Experts of a small language model: vocabulary 10117, a softmax router.
Below are experts of layer 3 (counted from 0) of a mixture-of-experts language model. Rows are named router (the router's row for the expert), down (a neuron's output weights, with its number) and show model dimensions 0-255. Each number is 200 + 40 x the weight over its row's rms, rounded and kept within 0 to 999.
After each expert's rows: a language model's description of what the expert responds to; "comes before" lists some tokens at least twice as common just after its tokens as in all text. This comes from a sample of Wikipedia text that the model never trained on. Tokens count by the router's weight.

# expert 38
router,239,138,221,169,224,221,201,197,161,155,140,139,151,162,209,245,246,232,177,151,234,191,213,147,287,221,197,169,194,218,208,197,249,171,179,141,232,263,197,233,196,136,217,157,213,177,151,153,183,184,176,198,224,178,211,205,179,200,245,215,161,165,197,277,185,247,229,173,233,232,147,253,134,172,247,176,143,177,194,180,230,179,134,235,161,217,136,256,163,159,204,163,247,95,226,173,250,216,170,153,193,244,154,225,172,276,158,237,219,187,231,209,184,124,186,251,123,191,278,252,239,250,138,195,218,158,176,245,156,171,181,259,207,209,200,241,223,188,181,213,127,223,171,143,217,250,278,177,201,228,258,263,176,174,190,245,263,237,230,167,270,202,175,205,149,188,228,247,165,205,202,130,222,186,183,193,239,215,159,185,174,258,216,191,206,192,214,278,168,220,256,159,197,220,239,211,160,106,164,210,260,228,170,179,192,253,223,252,233,206,142,261,145,180,230,138,194,136,200,296,130,278,191,215,174,263,200,245,206,151,208,269,123,190,162,194,199,184,114,233,254,203,183,265,164,269,182,238,203,197,247,200,231,219,279,234
down0,165,196,144,242,193,141,334,305,144,157,222,205,208,271,266,149,195,160,84,205,214,139,227,212,233,252,308,224,241,153,174,192,203,175,124,167,263,145,185,206,246,184,210,117,229,239,195,119,187,135,147,226,157,191,153,214,166,186,153,230,195,204,234,237,152,171,220,210,234,198,234,190,265,178,222,261,118,250,127,163,223,231,168,230,170,177,284,198,156,246,199,165,248,227,276,209,196,194,194,212,197,183,199,245,192,173,177,207,215,160,246,190,218,230,190,137,149,182,210,238,199,224,193,205,200,156,209,192,209,139,140,218,203,138,213,212,221,231,186,244,265,156,253,169,228,203,189,238,214,163,187,272,172,234,227,196,220,233,245,179,143,203,258,208,138,270,236,219,237,214,190,189,189,195,129,186,218,179,231,202,197,182,164,143,156,200,197,200,238,224,239,204,137,186,156,250,201,197,144,191,181,147,255,247,158,189,233,172,180,216,207,194,182,199,183,175,213,297,227,219,197,216,207,206,162,96,186,196,248,240,254,190,273,259,201,175,182,307,160,250,182,166,197,232,121,146,118,186,221,217,195,204,252,165,221,179
down1,179,216,202,153,243,196,204,162,169,185,194,210,228,240,220,248,205,136,153,210,288,199,188,244,199,192,234,166,135,200,123,199,100,123,227,228,188,205,230,185,247,192,192,259,214,165,158,185,95,160,171,248,231,226,211,153,244,194,187,114,144,229,221,230,204,189,208,143,232,149,194,235,161,206,179,190,165,228,220,233,147,213,154,186,159,150,233,62,144,222,137,164,196,163,248,196,179,138,264,158,185,139,235,264,201,212,179,220,234,206,188,185,154,215,152,252,175,148,255,265,227,315,285,249,232,156,237,192,197,199,213,255,128,187,209,179,320,162,198,186,239,270,168,213,282,200,178,193,165,187,155,247,164,191,240,223,246,192,230,142,230,224,242,170,242,227,179,189,155,206,255,237,255,212,173,252,227,272,225,223,236,151,189,177,208,134,240,247,219,176,172,206,208,249,245,145,178,127,228,192,175,144,216,220,260,169,181,269,186,192,197,201,160,187,240,156,192,201,197,183,184,218,252,266,204,204,141,126,190,180,180,236,253,208,198,167,213,122,192,264,168,145,155,226,164,206,235,214,233,212,209,171,227,178,141,222
Description: Line breaks. Line breaks ending list items, infobox lines, table rows and paragraphs, especially before dashes, pipes or headings.
comes before: "-", "|", "\n", "==", "The", "==="

# expert 42
router,227,193,176,247,138,243,195,208,179,206,210,181,260,235,171,272,156,221,178,162,168,169,251,185,155,191,228,240,205,234,202,164,196,171,219,228,263,262,196,270,153,261,152,165,200,215,199,176,269,211,255,240,181,175,193,202,230,196,190,210,215,208,233,224,248,153,105,245,245,176,221,151,199,241,217,195,251,242,127,123,194,255,205,246,162,165,219,199,201,218,205,282,212,188,213,234,201,191,218,178,194,264,202,225,254,171,220,270,207,232,158,146,220,237,204,151,177,220,188,224,211,169,142,166,253,184,232,202,281,96,178,230,207,279,157,186,197,261,135,227,165,269,199,209,177,207,189,262,299,236,178,153,211,204,186,234,181,205,185,234,229,228,237,251,190,240,174,198,241,226,243,270,172,170,157,167,192,191,192,190,126,258,200,248,207,169,127,202,179,134,137,184,126,152,141,196,265,218,163,241,161,109,239,194,221,244,166,227,245,192,197,269,236,203,190,212,114,184,126,258,229,203,177,185,263,153,239,225,199,168,225,235,141,199,215,240,173,199,165,105,165,206,221,294,264,197,190,225,261,129,231,184,249,135,132,129
down0,145,131,178,218,177,139,224,162,222,214,146,170,162,214,168,258,192,152,165,165,225,125,246,210,216,234,178,149,195,250,212,185,184,258,247,222,239,309,163,134,203,161,235,272,222,243,161,167,221,191,186,190,230,269,193,206,107,218,245,242,216,218,271,239,229,168,192,276,229,141,195,139,244,158,210,179,201,196,226,156,219,215,132,205,203,166,177,229,245,217,209,214,219,113,269,216,226,245,145,206,209,222,226,179,139,178,237,167,277,221,204,227,204,197,192,193,122,224,183,138,180,237,199,235,255,163,174,204,212,201,204,214,247,208,269,256,223,204,195,226,157,196,204,138,166,211,214,215,225,180,312,217,224,151,258,251,252,176,242,271,206,207,205,199,214,179,271,226,141,186,193,187,208,182,134,274,253,217,175,249,193,227,234,191,158,224,153,178,250,162,242,270,203,222,183,133,167,198,279,212,139,205,266,210,206,234,266,233,229,213,202,231,296,231,196,169,201,131,205,150,184,144,216,262,144,177,174,189,196,215,221,226,212,185,233,211,271,170,203,266,195,233,222,229,203,244,138,138,237,240,176,291,117,187,91,214
down1,205,204,267,235,279,186,229,246,146,265,196,230,178,211,205,247,150,219,199,199,172,220,146,281,188,148,236,220,257,194,216,120,276,171,232,198,194,212,198,250,232,212,228,237,249,225,121,214,254,158,159,192,228,226,180,201,178,205,229,164,222,170,221,251,235,159,219,310,283,184,163,172,151,285,176,180,209,183,254,223,167,201,216,238,239,235,121,140,179,195,221,177,156,152,272,174,157,190,177,225,213,192,188,163,130,247,140,173,205,124,195,265,291,224,182,132,181,237,244,266,229,211,174,199,175,203,215,268,218,265,212,204,273,214,238,203,185,188,96,142,207,225,176,180,234,235,152,157,181,150,276,229,146,242,208,162,136,140,207,191,205,192,110,211,204,196,187,183,146,232,251,117,247,126,189,216,151,217,130,159,192,292,248,186,198,244,248,188,202,156,214,171,241,198,161,181,238,227,214,157,143,210,215,212,154,184,169,224,251,207,144,160,119,244,175,218,197,202,195,184,221,237,204,216,164,188,208,197,228,162,214,189,159,133,205,236,201,151,138,234,196,246,183,154,226,171,186,123,190,185,148,186,247,108,206,187
Description: Table pipes, capital starts. Table cell separators | and single capitals or pieces starting a word or name after a line break or space, like R-isks, D-oiron.
comes before: "\n", " ", " 1", " ·", " 2", " 3"

# expert 31
router,175,201,189,158,187,169,195,214,194,175,254,195,229,198,182,115,197,126,293,283,144,212,198,194,165,185,106,219,230,196,208,146,242,190,218,235,176,205,183,196,141,202,149,197,188,211,182,239,291,192,272,177,236,167,167,219,261,212,177,253,222,204,187,207,190,223,199,234,167,174,180,235,163,272,187,238,259,129,285,248,206,220,253,181,172,242,135,250,174,240,212,162,184,240,207,163,230,197,206,207,185,229,250,150,234,245,191,159,217,129,248,205,251,238,247,200,201,249,196,180,168,217,239,232,162,247,247,214,181,242,293,193,184,177,107,249,157,214,183,173,239,151,232,174,201,246,162,217,143,235,193,223,184,187,179,190,139,183,176,227,224,254,266,247,230,126,159,147,203,178,203,232,158,235,198,202,162,231,202,130,176,184,147,244,151,202,206,129,191,304,269,283,192,162,155,177,181,230,264,264,166,287,220,233,135,224,160,169,224,247,199,168,222,207,231,232,258,185,278,217,270,170,172,200,238,202,202,133,226,237,278,246,268,243,207,135,256,206,259,235,253,198,211,134,174,218,212,195,197,156,198,196,216,265,278,156
down0,187,199,201,214,185,226,216,213,202,175,189,288,119,219,205,232,202,236,180,301,145,290,148,277,196,188,88,253,206,215,219,119,175,180,214,219,123,206,240,240,189,167,211,241,163,273,129,193,206,219,167,224,181,232,240,213,208,191,242,190,157,116,158,273,232,134,201,217,207,172,110,250,173,142,195,186,194,223,231,180,177,265,184,165,206,250,141,176,176,210,175,156,210,242,247,241,176,214,270,200,127,191,178,273,228,254,256,220,226,215,259,201,262,108,248,137,155,295,176,186,226,205,220,175,170,193,171,225,212,247,174,207,223,192,199,258,173,239,254,195,216,180,225,199,158,158,203,259,134,197,289,154,166,191,212,157,215,200,206,238,106,231,257,195,164,248,206,182,193,207,160,120,209,149,141,187,212,238,206,210,166,154,200,201,234,255,193,212,177,280,237,206,105,183,156,218,242,191,223,202,201,227,146,179,173,179,172,211,228,147,224,179,188,180,216,206,198,179,244,144,214,198,105,225,193,256,236,179,226,178,222,124,163,138,127,173,219,273,206,197,157,192,247,165,117,222,190,169,224,240,207,213,241,210,249,173
down1,281,182,239,239,184,185,219,246,236,206,212,266,144,165,169,199,169,243,226,112,269,189,220,229,262,142,241,144,196,223,214,172,220,276,216,211,202,213,162,220,136,185,281,179,221,190,178,197,155,163,220,182,248,153,209,261,162,206,220,214,195,292,248,198,205,185,274,237,172,335,213,155,211,207,221,249,193,223,250,237,167,191,221,216,232,184,285,188,120,215,177,190,170,239,150,207,203,148,264,233,216,128,254,191,192,259,186,178,200,188,203,183,202,267,237,177,258,211,304,169,218,246,224,188,259,202,144,175,191,151,216,179,219,211,225,266,159,226,205,208,192,165,169,197,222,151,188,185,265,131,167,229,161,212,187,202,187,190,153,141,218,159,232,176,180,231,219,211,148,157,216,171,167,242,241,234,234,118,161,251,179,248,268,168,243,193,235,235,133,187,197,220,138,174,216,218,230,147,113,174,145,242,239,185,192,206,212,231,171,235,250,235,206,153,196,289,186,183,194,170,208,184,186,147,272,248,170,190,140,179,153,174,166,188,197,162,300,141,279,131,200,191,162,173,157,261,259,200,158,217,131,285,222,211,212,226
Description: Headings and infobox labels. Section headings and structural labels in lists and tables, such as Scientific classification, Preceded, Total, Coordinates, == markers and table pipes.
comes before: ":", "==", " |", " ==", "===", " classification"

# expert 56
router,238,164,222,230,166,220,220,151,179,198,170,156,262,153,243,174,176,158,199,127,181,215,225,159,233,214,214,202,175,237,192,191,198,185,200,267,229,250,183,161,185,184,148,199,242,198,180,168,169,155,156,208,280,281,213,205,130,138,213,217,196,224,241,241,117,199,210,232,236,221,179,251,211,168,236,291,135,275,152,123,225,209,141,230,138,198,140,145,171,182,249,286,250,191,166,257,180,213,235,184,161,252,181,226,225,221,123,194,226,233,268,228,164,137,195,162,147,207,196,202,225,160,130,210,173,185,187,232,252,235,148,223,186,289,283,234,227,173,174,258,211,198,217,198,166,154,289,232,250,179,246,278,227,246,209,233,256,234,271,200,197,204,156,183,132,214,219,263,173,178,220,123,250,170,171,243,250,268,206,213,169,281,237,213,182,213,215,268,217,160,205,162,169,193,191,182,222,212,231,144,210,163,242,226,188,260,204,242,144,212,94,250,234,150,184,166,183,178,219,325,220,225,221,199,136,222,189,174,95,192,226,186,160,188,196,210,174,239,169,181,146,207,214,202,222,159,218,151,193,203,224,203,153,248,165,147
down0,201,222,252,179,238,174,260,254,214,177,216,215,241,285,192,258,315,157,236,171,160,296,196,208,194,258,136,235,211,185,219,178,235,198,177,207,208,205,225,197,247,188,220,276,191,228,157,177,231,244,197,131,163,168,172,124,149,255,213,212,242,259,179,195,160,241,148,228,182,176,229,204,209,131,195,265,221,234,235,183,236,194,212,212,192,134,188,211,188,245,165,159,211,224,173,128,271,148,166,216,183,242,180,201,174,217,197,161,225,176,196,223,162,142,233,173,201,167,251,270,181,139,190,252,174,205,219,190,164,200,148,186,282,169,131,218,185,165,191,201,157,253,211,165,114,229,174,182,127,275,269,210,213,197,165,210,141,186,247,155,207,275,204,224,242,246,247,204,209,160,278,187,168,257,193,179,176,167,231,145,202,196,237,246,231,238,176,187,308,218,222,181,200,154,161,152,188,189,136,205,191,265,162,212,206,174,216,189,179,201,243,195,255,273,201,158,186,153,157,243,153,191,195,163,110,187,261,247,185,207,190,187,212,73,189,152,206,239,220,216,151,195,231,252,145,162,136,140,177,203,226,212,84,178,218,118
down1,128,156,123,124,162,219,237,192,210,195,211,174,211,187,244,172,151,229,216,215,199,235,206,174,250,185,268,162,201,188,246,213,174,223,236,213,172,241,265,229,143,226,131,214,154,174,175,88,214,159,244,131,190,207,227,191,244,187,237,227,227,235,185,152,227,330,258,211,155,166,188,186,196,162,216,196,204,228,177,178,273,161,249,176,192,224,168,170,203,193,151,163,177,246,256,251,212,175,260,132,224,242,226,201,221,123,209,198,192,178,165,182,231,257,170,262,205,134,228,200,200,237,243,246,268,240,182,233,219,258,194,197,206,214,182,216,195,216,243,244,196,221,185,245,228,229,191,193,207,251,208,250,223,202,235,196,158,175,139,191,109,244,255,271,275,251,203,183,162,159,173,137,234,137,207,136,214,208,189,222,158,259,156,146,250,181,179,196,174,297,243,218,229,214,228,216,248,127,133,161,274,119,148,224,230,179,204,200,137,210,217,271,143,130,225,194,189,149,225,126,174,146,194,207,244,209,167,184,222,278,183,197,208,196,206,121,180,200,218,228,281,182,170,138,240,111,170,220,241,184,224,238,133,152,161,219
Description: Table cell separators. Pipe separators between cells in wiki tables, and semicolons dividing fields in running lists.
comes before: "\n", " ", " 1", " 0", " 2", " 3"

# expert 6
router,166,215,170,230,241,149,142,216,234,79,182,243,215,134,132,157,234,317,228,86,113,197,220,251,162,192,136,221,184,226,206,206,246,210,244,287,222,170,181,180,149,289,251,235,197,206,212,265,194,206,131,207,158,311,190,141,127,247,206,259,209,249,200,170,219,166,223,216,157,220,136,153,255,219,257,232,134,233,221,170,181,220,249,135,164,212,220,203,192,170,205,179,175,251,178,152,241,204,233,194,174,177,237,194,199,218,247,193,209,215,199,188,159,160,227,208,195,187,220,200,177,233,231,186,223,214,201,238,238,240,176,202,258,202,224,250,181,149,203,134,161,191,274,246,281,188,144,261,142,143,241,184,226,182,150,186,207,110,204,245,214,184,167,204,196,142,188,263,232,250,175,188,213,181,192,237,268,203,231,215,242,161,237,201,199,244,210,257,128,207,198,222,207,136,246,265,248,211,205,270,237,236,244,154,202,156,202,168,172,278,197,194,248,176,210,221,210,187,178,174,234,171,167,177,192,154,240,177,232,204,197,213,235,241,214,188,174,202,131,193,178,242,184,140,155,243,315,235,153,246,183,158,272,218,224,216
down0,200,215,182,247,177,255,246,185,199,230,145,217,154,161,309,271,235,169,168,226,161,209,181,211,218,204,185,208,155,242,272,272,185,224,190,216,195,192,252,158,236,112,181,108,121,222,262,203,170,202,216,198,224,145,248,251,186,271,215,151,212,255,249,210,159,231,168,159,219,174,165,218,204,240,213,204,207,250,198,132,244,164,195,148,303,149,174,160,275,194,158,159,292,172,249,224,230,213,193,178,221,179,243,263,205,235,222,186,166,157,210,160,259,180,252,208,213,211,265,171,215,222,170,157,228,154,180,262,211,178,194,166,124,198,136,207,131,188,225,193,231,270,187,202,194,122,192,237,209,204,269,205,221,196,243,237,171,151,212,240,151,193,235,239,140,147,180,202,136,256,160,215,207,249,155,115,145,184,156,212,173,184,174,257,181,236,224,146,279,180,143,203,232,187,120,197,185,214,200,216,137,217,172,114,177,188,266,137,210,166,130,184,140,139,147,292,158,236,124,237,173,223,183,201,171,215,288,186,187,233,193,211,134,228,205,199,186,207,222,221,172,184,218,259,196,223,168,186,202,271,216,180,189,149,202,192
down1,231,244,198,203,161,197,184,180,180,246,207,127,179,150,212,179,252,221,194,263,190,201,228,170,225,165,181,182,195,150,209,219,253,255,199,162,198,193,224,198,143,167,215,85,152,209,192,80,260,165,183,243,185,177,261,206,180,218,247,178,145,152,270,197,156,276,194,261,196,246,219,282,241,170,106,143,215,172,212,188,183,205,149,169,207,184,151,152,171,124,189,151,186,172,172,153,227,122,98,226,212,220,157,165,251,133,159,258,187,207,163,192,239,236,212,167,205,107,179,249,154,94,244,239,188,189,217,242,114,238,260,274,202,169,255,181,211,204,200,174,190,177,183,159,167,161,128,180,189,242,243,189,208,198,248,207,248,223,219,156,170,202,209,171,230,225,209,250,214,211,153,228,185,198,216,185,109,249,116,192,211,176,257,223,200,246,237,245,252,228,245,214,177,149,252,216,217,227,205,162,216,207,230,229,199,218,212,188,282,139,184,223,225,210,186,205,220,213,185,198,219,225,232,103,182,132,118,257,277,223,184,209,263,219,116,191,204,217,233,196,160,201,170,179,236,158,211,242,189,97,164,163,187,161,203,226
Description: Abstract noun suffixes. Noun-forming suffixes and abstract nouns in expository prose, such as -ation, -ity, -ology, population, development, education.
comes before: " of", ",", ".", " and", " in", " to"

# expert 26
router,256,171,239,169,166,214,218,277,234,171,222,180,192,200,260,171,240,175,241,160,129,254,157,134,157,179,215,257,285,158,198,237,165,196,204,213,177,259,218,189,223,235,239,131,223,213,170,214,198,133,245,238,160,168,173,272,149,158,163,161,146,215,223,299,129,146,236,217,182,185,165,169,185,260,163,251,170,179,168,236,126,263,131,244,149,197,172,131,252,259,165,196,214,122,151,170,127,192,199,219,243,151,266,153,240,235,157,252,205,194,136,234,191,289,179,175,174,159,157,171,209,166,151,166,177,165,208,177,111,170,256,241,175,180,181,228,241,220,252,245,189,234,149,180,155,246,230,242,173,184,201,179,186,236,261,154,213,275,219,186,138,231,185,195,192,222,224,172,245,168,172,174,173,150,217,192,177,212,223,226,209,170,243,244,235,177,151,169,215,167,266,210,205,200,171,178,175,225,168,137,202,276,170,173,187,205,221,238,235,186,167,269,152,208,234,166,191,224,174,303,154,233,200,205,244,142,180,260,138,235,227,133,259,202,149,199,224,287,262,221,224,166,267,233,167,159,198,196,188,187,202,182,168,204,281,148
down0,198,131,165,159,180,254,185,255,169,182,200,189,253,180,295,258,236,220,141,219,185,215,272,237,259,186,234,224,229,208,219,179,228,190,188,193,204,145,200,155,185,232,199,239,262,194,255,243,152,226,227,199,269,256,227,175,198,293,199,264,180,144,203,198,244,244,254,173,189,225,231,171,95,211,191,129,152,213,178,243,142,214,153,218,243,148,236,191,158,208,174,199,243,209,183,180,221,226,132,246,251,228,142,234,131,155,176,224,194,215,183,218,252,195,277,153,136,180,206,145,255,161,168,223,181,173,119,246,150,103,196,261,223,140,163,231,216,183,149,215,211,270,150,136,193,222,241,249,243,116,220,198,184,147,169,213,264,169,159,119,193,220,178,250,225,238,216,295,183,213,160,207,197,200,174,231,253,234,182,192,173,265,149,184,235,224,135,203,224,181,157,207,209,115,259,221,155,221,190,217,199,172,272,208,189,226,205,226,166,211,186,193,183,230,223,261,226,245,181,157,177,187,221,138,219,205,204,180,197,181,165,154,259,180,134,241,146,219,193,213,244,97,152,119,175,234,137,179,182,165,151,151,124,190,189,194
down1,198,165,136,208,215,184,184,190,225,145,180,178,308,194,240,200,150,201,283,201,203,160,138,215,221,153,221,173,218,151,182,277,229,199,191,243,182,250,223,216,212,218,199,230,129,159,245,197,167,140,321,271,289,171,262,147,166,165,223,140,185,168,210,198,200,202,198,158,123,235,220,227,212,326,148,228,195,151,233,159,242,187,194,197,178,235,100,220,204,215,150,226,197,214,187,185,176,204,183,251,221,148,238,140,209,135,211,227,153,233,225,148,263,159,181,197,142,169,182,248,95,178,186,169,253,195,211,173,164,206,229,270,195,151,145,207,149,230,247,247,261,152,232,243,205,193,180,234,191,139,155,96,147,195,210,203,193,203,124,218,237,200,200,215,207,108,163,161,172,285,146,158,182,252,154,213,309,138,198,202,240,224,258,218,225,228,166,189,169,207,198,163,212,192,272,215,220,149,190,178,185,209,195,153,138,157,230,238,233,188,190,160,202,220,203,210,167,184,262,137,160,238,206,199,160,204,203,186,235,235,182,225,180,162,200,230,231,174,184,243,202,222,220,263,206,101,218,248,192,234,256,242,243,201,176,183
Description: Prepositions after nouns. Prepositions, mostly of, also in and for, right after a noun and before an article or possessive, e.g. semi-final of, capital of.
comes before: " the", " a", " his", " their", " its", " this"

# expert 53
router,227,148,185,193,213,202,267,243,163,150,146,103,137,134,205,224,254,189,174,136,227,160,204,146,283,232,208,162,181,206,215,200,268,186,175,189,173,258,181,260,181,127,244,167,227,135,189,126,219,184,196,137,207,182,178,214,218,201,254,195,159,172,198,247,209,229,250,202,208,257,168,252,179,147,243,189,203,147,216,207,256,156,189,218,126,229,145,253,149,175,233,147,171,122,210,167,192,197,175,153,227,263,173,229,140,278,176,240,211,152,233,270,191,152,189,270,143,214,274,255,220,240,176,182,205,164,168,224,143,135,192,261,221,169,182,234,210,174,143,221,147,216,139,137,218,244,213,212,205,203,267,269,165,166,169,241,219,199,215,234,272,214,156,225,162,191,214,231,160,223,179,154,258,191,190,197,262,182,187,178,190,244,252,193,232,182,216,239,142,234,239,179,194,202,245,218,154,149,162,200,261,264,186,172,214,225,198,237,261,227,150,254,156,191,214,136,216,183,232,292,134,273,208,191,171,258,206,255,227,144,211,265,165,190,176,195,178,193,145,230,248,166,199,255,174,266,188,247,212,183,199,216,281,178,310,238
down0,209,162,227,228,147,228,192,164,136,246,214,232,248,182,236,207,211,218,189,155,179,150,204,167,261,163,233,229,199,156,186,268,181,232,133,212,143,219,137,208,225,178,239,204,211,189,139,229,227,188,230,161,165,190,201,239,181,183,211,297,197,151,212,267,142,216,295,186,210,211,293,233,197,218,228,231,173,193,235,246,220,167,183,195,186,159,223,236,215,210,137,163,205,177,143,204,170,254,220,175,228,199,206,229,193,219,202,206,139,179,239,230,115,259,235,224,242,160,211,175,203,220,189,143,95,289,218,143,146,213,138,105,190,185,190,168,239,273,124,195,182,202,173,250,139,234,168,226,236,132,174,257,206,184,199,148,164,158,287,220,211,242,198,190,229,201,170,184,182,159,192,242,232,172,90,223,259,215,240,237,274,149,119,204,217,126,239,133,179,278,158,149,171,281,156,229,180,213,168,199,237,299,212,172,219,184,188,176,152,190,168,241,215,235,281,173,184,203,253,198,224,221,210,215,173,132,251,153,173,134,213,189,275,198,197,180,195,182,201,222,261,167,259,292,197,199,169,233,244,269,187,190,192,249,191,225
down1,286,230,291,298,162,108,237,229,257,171,267,141,169,186,178,163,128,134,235,171,196,196,170,175,208,184,188,181,247,163,134,173,210,205,149,193,201,190,202,211,150,206,210,163,163,185,254,250,227,226,189,238,237,233,172,166,322,265,137,247,247,195,233,218,205,194,325,211,211,237,149,224,181,239,178,142,204,258,277,213,173,164,254,231,238,209,219,181,213,176,214,232,225,291,155,232,252,170,157,183,265,225,208,186,122,205,176,145,164,238,190,230,182,278,189,168,175,239,163,208,192,194,231,167,176,227,244,193,274,172,292,116,250,244,256,231,201,179,235,234,223,201,221,209,187,203,240,217,190,153,229,245,222,263,240,197,168,209,173,205,182,176,187,113,197,112,218,191,166,206,214,178,148,258,241,194,196,149,173,169,155,163,241,201,193,169,224,187,117,244,142,152,193,239,164,161,209,224,151,191,249,204,218,179,268,150,139,155,142,261,151,230,172,162,174,237,221,148,150,191,190,255,232,242,217,178,224,220,241,223,135,198,209,140,250,189,197,225,206,186,220,250,220,207,219,218,230,234,189,229,238,218,153,182,131,251
Description: Line breaks. Newlines ending table rows, header separator lines, paragraphs and infobox entries, such as after |---|---| or before == headings.
comes before: "|", "-", "\n", "==", "The", "==="

# expert 49
router,198,190,247,197,266,231,269,205,206,127,107,166,174,158,194,212,174,210,220,195,169,138,173,136,176,228,207,165,199,251,213,231,285,194,152,160,146,220,178,236,170,167,281,136,242,96,236,156,217,174,193,252,285,241,238,194,211,243,226,216,104,143,186,202,263,163,259,137,184,222,196,237,179,180,183,197,162,142,171,235,169,234,176,209,242,282,248,240,182,187,202,161,144,90,168,150,185,185,158,116,146,238,152,181,158,217,148,186,201,212,144,287,207,172,235,187,157,213,237,275,208,234,174,185,194,132,166,245,136,208,222,253,200,171,206,269,209,227,219,250,159,223,191,190,271,219,221,168,251,142,195,234,238,170,186,205,240,272,173,230,239,229,158,222,147,157,267,220,169,230,157,154,242,201,222,194,264,171,201,150,197,233,176,205,235,215,169,229,163,191,199,172,182,197,174,159,192,220,158,114,250,173,159,227,157,233,223,178,216,191,126,189,192,137,169,135,178,201,192,308,153,302,172,238,148,183,175,217,167,149,229,196,158,146,239,206,199,214,205,223,197,233,183,254,193,181,161,176,177,206,212,217,209,239,227,269
down1,163,179,172,239,208,184,220,166,131,214,232,239,198,178,284,191,212,200,136,196,119,231,198,263,211,178,134,217,190,172,240,98,247,192,179,134,245,217,172,186,166,117,148,194,194,198,216,71,112,210,141,125,173,185,165,273,214,204,168,204,227,86,177,201,206,212,217,149,160,120,195,150,224,223,221,129,175,190,234,220,153,197,186,186,181,171,179,196,230,210,266,224,227,217,225,196,196,181,204,175,222,159,238,218,205,197,162,184,280,256,178,173,128,224,254,227,171,258,171,85,193,167,214,183,120,197,172,187,178,196,202,139,199,192,258,213,149,236,142,261,232,119,210,258,167,198,265,242,253,173,214,173,191,199,230,273,220,226,168,263,231,272,271,212,183,213,168,211,228,199,225,144,208,268,143,263,220,234,193,249,237,223,194,261,237,220,222,239,150,228,214,126,286,225,180,136,171,219,235,239,151,212,234,203,171,227,243,185,155,121,183,179,171,178,194,227,237,253,233,252,245,252,189,182,200,156,175,174,204,190,223,202,241,230,210,192,168,177,197,206,267,235,271,234,194,245,177,221,222,258,220,183,151,158,218,155
down2,236,187,244,231,261,176,172,172,228,184,176,194,289,230,204,163,222,169,105,169,247,150,190,199,180,220,169,168,221,183,181,150,189,217,217,232,220,277,239,177,238,190,202,182,192,143,191,191,196,166,173,192,233,227,216,167,212,224,163,198,193,201,192,173,233,227,177,210,185,212,199,191,194,127,242,168,204,176,134,192,153,147,156,230,254,204,219,141,200,192,197,194,149,201,215,192,176,64,172,221,136,182,164,155,158,195,157,219,271,182,172,162,207,165,222,241,211,194,238,258,202,261,175,236,178,157,222,200,167,206,150,243,181,180,178,179,230,138,159,249,213,266,270,216,225,232,289,167,219,196,250,191,242,105,198,240,193,212,215,183,103,227,126,206,252,153,139,138,193,199,279,161,222,152,204,271,189,186,254,151,293,165,286,240,190,225,202,139,268,177,256,200,199,198,205,197,195,205,173,140,148,228,217,213,208,143,197,310,174,114,133,216,301,181,194,229,199,181,189,213,164,186,191,270,150,276,234,181,227,220,212,235,226,110,177,168,165,180,141,220,249,258,226,283,244,174,215,171,198,253,215,238,244,270,183,274
Description: Open brackets, quotes, line breaks. Opening parentheses, brackets and quotation marks, and line breaks between table rows or before headings, as in (songs), (USA).
comes before: "|", "-", "The", "S", "==", "19"

# expert 27
router,199,172,148,163,222,224,271,256,237,223,252,179,185,185,209,115,215,148,287,282,178,216,249,261,156,113,207,201,246,169,274,207,220,156,152,240,181,255,170,222,196,220,178,169,223,202,218,169,299,216,248,221,206,101,195,179,231,188,179,216,170,138,231,176,156,196,186,146,254,169,124,254,154,199,174,211,248,192,236,191,192,172,182,274,179,283,217,204,207,231,196,167,166,288,209,232,266,181,194,223,132,238,278,212,267,264,220,191,198,189,246,202,199,161,220,254,218,274,253,225,177,200,246,194,222,185,196,238,223,180,235,171,213,190,142,228,197,209,278,187,213,139,249,171,208,253,168,220,154,203,177,187,156,184,202,219,200,214,183,168,137,245,194,254,199,149,225,198,181,247,216,231,162,242,251,206,156,238,194,231,182,193,177,195,215,229,195,168,225,182,159,263,244,173,153,185,275,158,246,259,166,243,145,177,196,175,133,186,177,321,238,226,131,255,269,188,185,178,172,209,226,251,193,199,307,184,218,164,172,254,216,254,223,159,114,151,201,181,216,170,219,189,154,173,167,245,135,256,214,196,277,170,182,265,219,261
down0,289,180,200,124,202,191,242,174,204,190,203,199,239,171,167,101,156,144,238,209,176,137,205,163,185,193,202,253,184,230,126,218,250,202,112,217,243,220,122,138,248,285,155,190,175,267,201,204,229,196,150,221,183,252,268,266,221,253,211,282,183,222,191,251,116,166,203,190,226,167,197,229,194,253,235,168,268,180,215,138,234,137,212,193,167,239,140,307,195,217,213,206,165,215,241,203,150,184,210,144,181,210,126,181,211,166,240,186,183,156,149,207,142,142,134,202,196,145,220,149,186,228,209,227,235,266,220,162,248,161,153,241,238,242,217,207,248,143,176,279,203,216,186,203,207,189,215,201,184,226,188,251,226,253,199,216,161,173,149,204,210,200,214,162,216,222,132,189,235,112,266,137,187,143,276,233,210,176,184,244,200,152,225,146,165,188,301,129,149,210,96,176,256,191,205,138,181,222,243,291,153,186,238,175,250,208,193,200,156,181,203,219,156,196,204,215,226,106,261,187,154,223,225,198,174,153,221,223,183,191,196,231,210,171,224,197,210,214,197,183,209,213,263,204,203,143,149,238,232,221,203,200,233,133,276,223
down1,176,232,210,182,202,214,136,209,209,165,218,204,178,188,197,114,133,213,254,201,200,172,118,161,167,205,104,219,235,249,128,180,234,219,210,197,157,125,234,218,174,148,122,191,227,184,227,235,222,199,159,176,169,177,252,237,211,210,141,230,201,191,218,198,259,224,279,220,117,271,187,222,202,241,201,152,230,193,188,227,190,202,240,172,246,216,168,216,179,135,187,177,232,234,134,247,166,163,209,302,178,159,186,220,187,239,217,168,187,221,206,285,164,238,297,202,229,202,257,125,220,203,217,220,203,155,164,191,203,171,149,237,231,170,227,203,171,202,182,213,231,179,149,223,134,224,284,186,187,92,181,214,180,233,145,186,112,228,242,185,206,233,181,208,262,247,194,259,250,158,234,181,178,209,205,252,229,199,142,184,306,178,199,201,180,158,175,112,205,211,192,154,261,213,211,185,143,255,197,190,295,171,201,220,140,189,193,152,158,152,267,175,202,190,244,178,210,199,168,298,244,295,126,192,209,286,237,152,257,186,177,209,235,225,188,248,141,174,231,203,205,296,173,123,183,236,198,233,185,221,197,214,211,189,273,225
Description: Table header and label words. Header and label words in sports and election tables, such as Team, Total, Votes, MF, Date, hold, Doubles, bronze.
comes before: " |", ":", ")", ";", " JPL", "("